Weights of a small mixture-of-experts language model, trained from scratch on English Wikipedia: a variant of Muon for the experts.
Below are experts of layer 2 (counted from 0) of a mixture-of-experts language model. Rows are named router (the router's row for the expert) and show model dimensions 64-127. Each number is 200 + 40 x the weight over its row's rms, rounded and kept within 0 to 999.
Before each expert's rows: "mostly gets" lists some tokens that are sent to it at least half of the time. This comes from a sample of Wikipedia text that the model never trained on.

# expert 13
mostly gets: " K", " f", " months", " decision", " mother", " wife"
router,157,203,206,164,161,200,222,253,271,172,133,185,157,178,265,179,132,263,129,253,175,250,230,163,215,202,133,230,239,244,167,190,155,249,132,162,285,255,152,152,185,181,246,163,178,201,152,203,202,173,168,163,235,155,214,178,156,153,161,242,131,157,257,195

# expert 30
mostly gets: " ===", " En", " human", " project", " Mag", " Sp"
router,141,189,220,190,170,189,229,234,240,193,169,169,157,185,260,180,150,254,141,263,163,280,233,194,205,238,153,220,276,256,177,168,176,228,134,180,288,225,137,172,199,197,283,158,208,205,147,184,215,173,144,156,232,171,195,164,161,167,177,222,140,160,269,205

# expert 14
mostly gets: " century", " anti", " side", " word", " /", " its"
router,145,185,219,162,161,184,229,252,249,196,135,185,152,172,270,165,136,247,112,262,156,268,234,158,239,217,134,219,232,225,158,178,173,240,147,164,285,250,148,159,190,174,236,157,180,192,164,207,206,180,165,155,239,168,224,166,168,139,172,256,138,151,247,204

# expert 40
mostly gets: "\n", "In", " not", "|---|---|", " over", "On"
router,191,145,259,188,182,174,281,220,255,181,195,178,154,148,225,161,189,253,201,207,128,232,281,121,180,197,150,215,200,215,134,154,215,188,194,195,206,284,188,167,259,186,263,178,147,187,205,253,210,173,185,209,217,153,224,171,212,154,195,190,162,152,198,183

# expert 12
mostly gets: " c", " women", " world", " Michael", " vi", " B"
router,159,202,216,168,156,188,229,247,281,195,138,195,147,183,266,170,139,255,130,260,169,253,230,165,222,216,145,226,254,240,170,189,162,244,134,158,282,262,158,160,189,182,246,156,171,191,151,211,213,176,161,158,249,167,219,177,156,155,166,251,128,163,258,205

# expert 51
mostly gets: " Candidate", "nie", "uck", "FC", " Tim", " Won"
router,180,152,282,148,163,93,232,216,246,127,196,187,192,181,283,210,169,236,189,251,161,241,259,163,253,203,187,211,226,179,182,161,161,215,148,170,238,172,180,150,247,236,198,168,167,191,156,137,167,136,146,190,264,155,212,185,186,176,200,264,187,198,249,148

# expert 19
mostly gets: "=", ").", " ==", " ===", "\".", " ="
router,98,190,226,209,164,223,221,209,170,279,170,192,114,194,192,209,122,204,145,224,171,259,188,234,210,253,103,209,248,243,207,201,175,227,153,163,254,178,127,183,160,238,265,148,233,183,116,160,232,177,150,123,190,171,175,167,166,214,165,249,167,220,267,227

# expert 50
mostly gets: "^{", " Australia", " Fo", " does", " Texas", " ["
router,161,197,223,163,154,191,208,261,267,196,138,191,155,181,270,182,134,257,115,260,165,268,216,171,217,214,145,215,250,233,166,195,172,238,140,161,274,257,163,162,180,165,246,169,163,218,157,213,203,169,179,173,234,157,216,183,150,146,167,242,132,145,252,188

# expert 24
mostly gets: "\",", "\"", ")", "″", "\".", ".\""
router,145,195,224,179,154,170,216,240,264,171,142,191,172,173,272,182,150,257,135,246,171,250,236,164,240,214,164,221,261,229,176,194,154,238,150,151,281,248,143,162,172,202,233,161,164,204,156,216,195,172,170,168,241,164,227,183,168,151,195,263,143,132,239,216

# expert 29
mostly gets: " Ti", " number", " Pan", " car", " human", "="
router,149,187,204,166,178,180,227,249,268,191,144,211,156,177,276,183,142,250,145,255,168,273,233,166,212,218,162,223,250,258,166,175,170,224,136,155,298,257,148,162,211,183,239,171,156,205,148,185,199,169,169,155,230,176,226,173,158,159,174,257,132,142,260,215

# expert 58
mostly gets: " Mar", "min", " land", " Man", "circ", " Candidate"
router,139,168,258,132,169,160,211,230,219,184,148,198,142,194,273,169,139,254,155,249,186,235,246,180,226,216,177,217,244,231,186,223,194,242,149,143,275,198,152,158,238,193,236,169,160,168,161,219,178,159,148,158,254,191,236,209,168,179,160,280,139,162,262,135

# expert 62
mostly gets: " art", " city", " court", " family", " land", "History"
router,150,183,203,163,151,196,226,253,253,193,134,181,156,185,267,183,137,246,128,257,174,253,230,165,214,210,137,232,253,237,175,184,159,252,146,156,285,258,146,167,197,156,250,172,178,200,160,197,195,182,159,158,239,166,220,169,154,156,172,244,131,147,255,205

# expert 28
mostly gets: " front", " drug", " musician", " actor", " human", " section"
router,153,171,215,178,163,185,222,266,267,191,140,198,160,189,267,175,144,258,131,250,175,257,231,165,236,218,147,231,244,245,175,180,165,250,145,146,289,255,145,167,198,174,237,166,173,208,159,229,200,189,165,165,237,170,217,188,155,159,178,258,120,151,264,205

# expert 21
mostly gets: " En", " Ja", " Ti", " car", " Val", " Mag"
router,144,188,214,171,168,186,208,250,257,194,136,178,160,196,268,187,147,242,139,250,171,267,234,151,234,209,153,232,252,252,163,198,161,246,138,156,294,243,144,171,202,180,235,161,165,203,154,198,198,175,176,159,247,148,232,196,151,159,171,247,121,163,269,199

# expert 18
mostly gets: " Pan", "|---|---|---|", " R", " front", " Super", " new"
router,160,189,215,163,175,191,229,251,255,178,141,178,159,191,257,170,130,255,127,258,174,275,230,172,219,220,140,216,256,240,185,196,170,254,144,153,287,260,147,158,191,176,238,170,183,216,150,209,188,182,168,172,248,173,214,173,147,154,175,255,128,145,260,190

# expert 11
mostly gets: " children", " world", " /", " states", " Ri", " *"
router,148,187,203,175,160,185,230,247,278,198,143,191,149,185,264,192,135,254,127,257,169,247,235,167,232,217,158,227,253,238,165,193,167,249,137,161,283,252,146,150,192,180,252,158,167,199,158,203,209,178,169,163,238,174,204,182,156,140,169,249,124,142,268,211

# expert 46
mostly gets: "ary", "ating", "ical", "ial", "ious", "ological"
router,119,211,242,187,163,230,220,213,231,168,161,167,158,228,278,144,145,235,195,266,163,198,192,195,178,192,180,266,231,208,176,192,209,287,165,137,274,191,111,141,192,208,236,174,204,131,138,155,251,136,191,142,270,205,243,174,115,183,211,269,150,153,237,219

# expert 57
mostly gets: " son", " ex", " Votes", " population", " brother", " order"
router,154,187,206,163,159,179,236,253,250,202,125,189,160,173,268,192,135,249,111,256,184,244,229,171,205,210,145,232,242,251,166,188,165,244,142,147,275,264,138,166,195,163,247,176,179,199,163,201,201,180,156,153,234,191,242,161,158,160,148,239,128,153,257,185

# expert 0
mostly gets: " They", " all", "The", " The", " must", " £"
router,154,204,218,172,162,175,224,256,262,196,135,187,160,169,275,177,136,250,122,262,181,264,226,169,227,210,152,218,245,234,164,181,165,241,133,159,272,256,157,153,192,184,247,165,172,200,149,192,200,181,159,160,236,169,225,168,159,149,172,242,117,162,246,194

# expert 5
mostly gets: " Ho", "°", " They", " Ya", " I", " they"
router,148,179,210,157,150,186,233,258,274,184,131,197,158,166,261,169,131,249,129,257,161,255,233,170,224,212,156,214,246,239,181,173,165,246,133,154,290,253,147,152,192,183,244,177,169,197,149,206,201,180,160,161,231,161,229,179,160,166,184,246,126,154,264,212

# expert 27
mostly gets: " number", " new", " well", " imp", " campaign", " large"
router,147,178,216,167,173,192,212,242,252,195,141,165,153,172,262,177,164,266,136,256,167,276,222,174,234,207,156,229,257,238,167,190,155,249,149,160,298,229,149,151,189,192,244,172,185,216,159,205,205,177,180,167,227,163,230,177,168,157,166,272,110,148,256,184

# expert 6
mostly gets: " life", " Lo", " century", " world", " I", "′"
router,147,206,215,161,140,189,224,255,275,176,134,189,169,174,273,190,136,258,127,264,170,265,231,172,223,204,147,226,238,237,170,174,152,250,136,165,283,251,163,161,184,175,230,160,173,190,152,201,192,169,170,159,238,157,220,167,161,149,182,257,142,156,255,212

# expert 45
mostly gets: "ing", " due", "ward", "king", " than", "ning"
router,178,174,241,204,166,204,210,269,264,130,205,204,199,106,238,113,176,211,179,244,120,243,221,106,162,198,174,249,176,187,172,149,196,203,185,161,220,225,208,170,231,187,190,110,177,227,156,248,196,203,222,199,273,163,209,167,191,183,167,240,200,201,207,154

# expert 49
mostly gets: " Sa", "min", " San", " Nor", "nie", "circ"
router,173,157,196,147,122,129,259,227,233,161,163,149,185,172,275,192,150,258,127,244,163,231,271,169,245,206,156,180,220,193,174,200,180,236,174,129,231,208,149,140,191,240,253,163,192,219,122,224,267,184,157,170,236,168,174,183,199,160,144,255,144,198,234,169

# expert 39
mostly gets: "er", "ers", "ist", " member", " player", " included"
router,174,196,219,143,160,179,227,255,202,130,205,201,191,167,271,158,131,254,172,299,163,213,227,165,143,240,109,219,200,227,236,204,205,223,164,182,221,196,148,142,229,208,235,120,214,220,156,249,247,220,179,209,234,177,236,168,153,180,221,263,139,178,261,143

# expert 63
mostly gets: " art", " ex", " trans", " Texas", " Bu", " family"
router,159,183,212,162,179,200,233,255,262,192,136,177,158,180,257,159,124,259,111,267,170,242,223,170,223,199,158,220,255,244,181,176,177,245,139,162,275,254,154,165,177,173,237,173,180,188,165,205,211,172,173,157,235,170,213,172,162,140,180,248,124,146,251,222

# expert 53
mostly gets: "V", " third", " du", " second", " single", " Fo"
router,150,185,229,181,177,188,213,268,250,180,164,172,167,183,267,158,161,261,124,268,162,249,246,155,201,218,163,226,245,228,190,179,173,246,121,163,282,270,137,149,168,180,244,161,146,202,152,190,203,176,185,162,247,171,218,168,158,162,176,255,135,151,260,204

# expert 1
mostly gets: "′", "°", " Lo", " died", " father", " murder"
router,160,190,210,169,156,189,210,253,257,181,138,185,161,173,269,184,142,257,122,255,161,267,236,176,222,216,149,221,240,229,163,189,162,248,131,165,291,264,154,154,204,180,241,153,161,201,149,198,192,165,178,171,235,165,228,179,161,152,173,247,127,155,258,202

# expert 3
mostly gets: " Lo", " Ri", " Mu", " My", " Col", " Du"
router,152,197,219,163,157,180,223,261,272,194,140,185,154,173,269,168,140,254,127,257,160,251,230,160,228,215,146,213,247,236,166,184,160,243,138,154,281,254,149,159,190,181,242,169,179,195,153,216,198,172,166,170,238,162,222,186,162,150,171,240,128,153,245,204

# expert 4
mostly gets: " Ho", " anti", " life", " My", " mother", " Mi"
router,149,199,220,180,156,187,226,257,259,198,145,181,156,176,274,178,140,253,138,255,174,270,237,168,226,215,144,228,248,235,178,195,165,246,145,156,290,253,153,156,199,175,243,152,166,203,156,210,201,178,167,158,241,167,199,172,152,145,172,247,130,150,252,202

# expert 55
mostly gets: " art", " city", " du", " Australia", " order", " Cu"
router,153,195,225,184,171,185,230,245,253,185,137,189,151,181,251,178,136,241,135,255,178,236,233,169,201,206,138,247,256,236,175,200,166,240,144,151,295,234,143,163,183,177,227,149,150,203,149,197,192,172,165,166,239,165,236,171,145,147,170,264,134,171,253,179

# expert 16
mostly gets: "า", "idae", " River", "ium", "cia", " Cup"
router,148,239,244,170,182,226,231,205,176,258,144,192,105,180,256,157,180,249,170,231,202,241,220,213,222,266,187,232,274,238,178,199,202,227,156,165,259,186,78,162,195,229,276,146,225,205,132,172,256,173,148,98,209,211,185,194,151,191,151,211,174,204,243,225

# expert 34
mostly gets: "ing", "ary", "ed", "ist", "ting", " him"
router,148,202,232,187,177,240,263,227,195,130,189,167,199,178,247,119,141,227,198,256,143,212,202,163,176,244,181,260,185,210,192,117,217,243,188,159,264,201,198,161,211,216,196,155,221,171,135,187,269,197,191,175,297,202,210,104,157,198,214,242,195,164,218,161

# expert 52
mostly gets: " Nor", "St", "History", " Died", " Mid", "Br"
router,157,171,207,180,165,112,210,194,217,150,198,161,216,135,260,201,190,227,173,236,115,217,283,192,317,186,196,177,227,173,163,163,142,233,140,151,225,164,209,177,199,250,207,157,153,168,153,160,203,179,105,182,250,135,185,165,186,195,229,211,147,181,259,154

# expert 10
mostly gets: " K", " f", " They", " Ya", " B", " they"
router,157,200,207,173,154,186,219,249,273,205,136,180,140,169,275,171,147,248,123,260,170,246,236,170,231,224,147,220,244,244,182,181,158,244,136,168,291,261,144,160,196,188,242,167,170,199,145,190,194,173,169,165,251,156,212,176,160,148,163,243,131,145,266,202

# expert 56
mostly gets: " single", " final", " mag", " free", " any", " Di"
router,157,189,204,160,158,189,212,252,258,196,132,191,165,181,267,175,134,263,125,261,179,243,226,169,204,207,139,233,247,237,183,185,165,241,154,153,284,263,141,155,189,159,254,163,171,190,148,212,207,176,159,167,231,167,236,182,131,155,172,246,127,156,252,205

# expert 44
mostly gets: "|---|---|", "|---|", " works", " Bas", " games", " material"
router,169,175,220,156,153,189,180,260,241,151,156,205,174,208,292,177,120,241,103,263,168,271,218,181,232,208,159,230,241,233,195,197,160,239,136,169,254,255,146,148,188,167,239,173,209,199,154,218,230,179,166,151,222,195,220,181,164,161,158,248,150,138,257,194

# expert 26
mostly gets: " Val", " group", " Pri", " Ja", "AC", " project"
router,157,195,234,162,154,192,220,251,259,177,125,206,149,183,267,190,147,234,137,263,175,262,221,177,198,193,138,230,250,242,180,188,175,248,141,151,293,253,125,158,202,190,230,160,156,218,151,207,187,166,166,168,235,187,238,188,152,150,162,253,137,160,267,204

# expert 38
mostly gets: " became", " him", "ed", "ated", "ized", " established"
router,154,175,212,173,171,230,198,244,208,155,186,146,166,206,295,142,123,246,172,282,152,217,211,221,200,255,151,263,187,245,203,171,221,230,170,158,256,192,163,142,162,213,259,138,201,251,179,223,278,207,181,189,252,200,158,170,162,196,175,260,187,180,255,192

# expert 33
mostly gets: " on", " of", " to", " in", " as", " with"
router,178,156,201,190,211,159,263,246,275,190,139,156,193,128,220,151,187,217,170,204,181,227,203,158,168,269,198,213,189,230,173,173,183,238,185,173,229,284,185,138,194,208,191,181,166,134,149,264,210,172,212,156,239,170,193,180,215,176,194,211,197,204,214,180

# expert 54
mostly gets: " son", " power", " Bu", " north", " [", " capital"
router,151,198,198,176,145,192,223,250,251,196,123,199,160,164,251,182,136,253,95,262,181,254,223,178,218,223,146,221,260,245,176,192,182,251,154,149,287,241,147,171,162,178,253,177,166,185,151,231,200,167,179,168,224,170,224,188,171,154,159,253,127,160,253,192

# expert 43
mostly gets: "\n", " following", "|---|---|", " This", "This", "|---|"
router,195,158,224,211,203,206,298,214,251,198,178,176,174,149,208,168,131,219,212,219,185,203,285,172,205,214,122,197,244,229,106,146,204,216,166,184,238,276,160,185,248,178,287,184,134,143,201,226,190,176,128,194,227,189,194,169,148,136,204,204,179,140,206,178

# expert 61
mostly gets: " Ca", " step", " Ga", " con", "2", "V"
router,153,186,211,166,165,177,229,254,261,215,135,192,154,175,261,169,135,248,128,256,170,245,221,164,219,221,143,233,250,238,184,199,168,242,141,161,283,252,153,162,193,156,247,170,164,209,154,204,196,170,170,178,242,187,215,183,159,146,160,243,134,142,255,188

# expert 59
mostly gets: " Award", " Australia", " Awards", "LA", " Candidate", " Texas"
router,123,201,219,214,164,158,211,231,227,141,184,179,163,198,257,219,197,234,203,288,145,244,274,207,303,205,197,251,214,201,150,158,150,216,112,159,244,220,213,169,219,252,211,167,202,196,181,145,192,145,86,157,210,130,185,124,176,165,246,196,183,200,278,230

# expert 48
mostly gets: " Sa", " land", " Man", " son", " order", " power"
router,155,176,201,139,142,201,215,256,265,213,144,177,160,167,280,186,143,239,117,257,171,251,222,162,229,223,148,222,240,240,170,186,158,257,141,147,287,261,150,162,194,164,234,160,167,177,137,215,193,185,155,160,248,171,211,170,176,165,148,239,144,151,249,229

# expert 41
mostly gets: " be", " had", " including", " been", " him", " It"
router,152,161,201,168,144,157,189,246,272,176,122,199,145,195,280,177,168,236,115,258,165,241,201,171,229,185,163,234,241,211,173,201,178,241,141,147,286,267,152,159,202,160,229,188,178,229,175,183,212,192,169,138,240,166,226,178,148,147,190,247,140,159,243,197

# expert 17
mostly gets: " Pri", " organization", " region", "ola", "ium", "cia"
router,125,209,222,177,181,204,206,217,226,210,151,177,151,199,267,204,147,238,153,257,186,251,256,174,194,214,125,246,236,242,162,209,172,253,176,123,312,213,117,157,170,210,239,173,164,227,157,175,229,190,180,144,244,149,196,199,162,163,202,276,159,179,240,187

# expert 9
mostly gets: " c", " They", " set", " B", " they", " father"
router,153,187,218,166,160,193,210,262,261,191,129,184,156,170,273,185,141,256,138,262,166,263,233,168,215,221,160,225,253,247,180,207,160,240,145,163,275,246,141,150,179,174,238,153,167,204,150,214,199,186,171,160,235,156,225,180,168,164,188,247,122,150,247,193

# expert 15
mostly gets: "°", "′", " N", " vi", " travel", " Tra"
router,154,188,211,171,148,192,224,266,267,188,141,191,159,179,277,181,153,255,123,254,172,245,235,170,236,210,139,218,236,233,171,195,169,243,142,161,282,246,151,158,175,174,242,163,172,183,158,217,204,170,158,167,239,170,220,174,165,143,167,249,137,154,253,206

# expert 25
mostly gets: "า", " human", "idae", " test", "ola", "ium"
router,141,165,229,197,175,187,213,239,221,231,115,198,113,203,251,185,136,263,166,242,184,250,241,179,228,266,154,259,245,252,191,199,199,255,161,164,284,210,122,162,207,192,250,158,216,205,127,224,233,155,140,147,235,166,184,173,164,164,196,206,134,189,262,195

# expert 31
mostly gets: ".", "=", ":", ")", " =", ")."
router,179,232,249,207,122,187,183,248,214,263,127,149,126,207,210,174,125,206,158,237,196,214,214,166,209,217,188,212,193,209,209,186,156,200,163,205,202,228,222,142,203,252,210,168,220,146,147,168,224,165,193,174,224,186,188,210,196,143,163,273,138,182,244,173

# expert 23
mostly gets: " front", " television", " Ma", " Val", " syn", " un"
router,154,179,212,162,164,184,228,254,257,184,133,179,162,173,268,187,141,263,128,259,157,269,230,160,226,216,156,229,247,243,179,188,159,231,142,152,292,258,150,156,179,176,241,173,171,207,158,219,189,182,168,163,243,159,229,187,164,159,187,250,131,154,257,191

# expert 7
mostly gets: " /", " Ho", " died", " Ri", " Mu", " daughter"
router,149,198,208,159,159,184,228,257,264,190,135,195,167,190,269,190,131,262,126,258,171,246,231,166,223,209,153,225,232,236,168,196,164,241,138,157,281,259,156,147,205,173,245,169,160,199,162,207,190,165,149,165,244,172,228,169,169,148,173,243,136,147,271,199

# expert 20
mostly gets: " imp", " own", " Sal", "electric", " Ar", " April"
router,161,187,215,177,173,175,232,245,275,184,132,192,161,170,267,177,145,255,126,257,168,265,234,155,226,207,163,223,241,249,168,197,169,251,139,176,295,257,162,163,190,174,252,168,163,202,148,212,198,179,172,157,248,173,222,185,162,148,182,256,115,147,252,191

# expert 37
mostly gets: " on", " of", " to", " in", " as", " with"
router,185,170,226,188,235,172,261,233,251,178,136,175,150,112,193,157,163,213,139,227,177,242,222,164,168,268,175,212,200,231,187,177,133,289,161,193,220,288,208,147,205,249,200,218,173,162,153,247,220,175,198,167,221,170,190,162,204,149,179,219,179,152,235,200

# expert 8
mostly gets: " Robert", " $\\", " collection", " social", " highest", " University"
router,160,187,221,165,155,193,224,253,262,201,134,193,148,177,261,176,135,261,125,252,173,254,234,163,225,212,147,229,246,251,172,195,161,244,127,157,289,256,153,162,193,182,241,159,167,201,154,193,198,175,167,163,240,168,221,181,151,155,170,244,125,153,260,209

# expert 32
mostly gets: " Er", "dra", "tail", " Shi", "us", " sound"
router,153,176,216,205,140,186,204,246,241,168,151,205,152,215,289,154,163,238,139,269,167,240,206,160,216,204,156,266,203,172,175,205,160,247,145,153,289,225,162,141,244,212,226,180,157,199,160,200,215,176,188,159,263,155,250,209,159,162,161,256,128,208,271,145

# expert 2
mostly gets: " women", " Michael", " all", " /", " Robert", " men"
router,148,191,210,172,151,187,229,259,254,202,130,196,166,172,276,191,158,265,149,265,163,262,231,150,225,235,148,251,232,239,168,200,169,236,153,176,279,257,147,154,192,198,251,159,155,187,145,207,177,175,162,164,232,151,233,164,162,173,145,241,133,177,253,198

# expert 36
mostly gets: "ers", " among", " aircraft", " works", " against", " outside"
router,169,179,209,181,171,192,219,264,266,160,163,181,175,168,313,158,165,242,130,265,150,279,214,156,220,226,180,289,256,179,181,175,148,281,129,172,270,233,162,157,228,164,225,162,183,181,158,199,230,181,203,170,244,140,212,216,168,163,144,251,147,194,269,191

# expert 42
mostly gets: " under", " It", " against", " near", " around", " Er"
router,163,190,200,146,153,190,215,233,242,174,121,189,139,207,270,147,168,230,140,253,190,254,218,149,238,191,179,266,259,213,174,215,166,243,148,155,302,209,131,124,195,197,237,168,176,176,172,190,222,144,164,136,242,181,252,199,153,162,157,257,117,144,252,188

# expert 60
mostly gets: " local", " trans", " government", "circ", " does", " post"
router,160,178,213,162,153,196,226,260,254,215,128,187,143,188,272,176,132,249,129,259,174,258,221,182,222,224,154,223,254,255,183,203,156,256,147,163,282,253,130,159,190,174,246,157,165,199,155,199,204,172,165,158,244,178,231,180,157,166,168,251,131,140,247,195

# expert 35
mostly gets: " until", " where", " Shi", " what", " she", " flu"
router,168,188,218,167,138,159,189,248,258,184,122,171,159,210,281,182,131,235,131,250,175,248,212,180,214,217,174,230,241,223,163,205,151,226,127,166,273,239,131,151,172,175,234,173,171,216,158,179,213,174,153,150,215,185,226,196,153,162,174,245,123,138,253,225

# expert 47
mostly gets: " member", " including", " Er", " around", " formed", " via"
router,170,173,194,170,142,200,186,242,235,172,134,180,158,203,296,144,144,245,157,277,164,223,212,198,224,205,155,259,236,254,171,185,158,266,147,164,284,198,120,130,179,173,217,173,203,209,161,195,234,174,185,145,219,195,251,172,146,182,165,249,152,179,252,164

# expert 22
mostly gets: " fighter", " div", " Siege", " footballer", " road", " wh"
router,159,183,210,167,163,179,227,264,275,187,129,189,156,172,258,175,146,250,141,252,168,272,231,155,227,216,161,215,258,240,174,180,171,240,134,159,284,252,152,160,189,170,242,171,167,207,152,204,190,177,164,157,239,176,219,186,162,153,186,254,125,153,253,207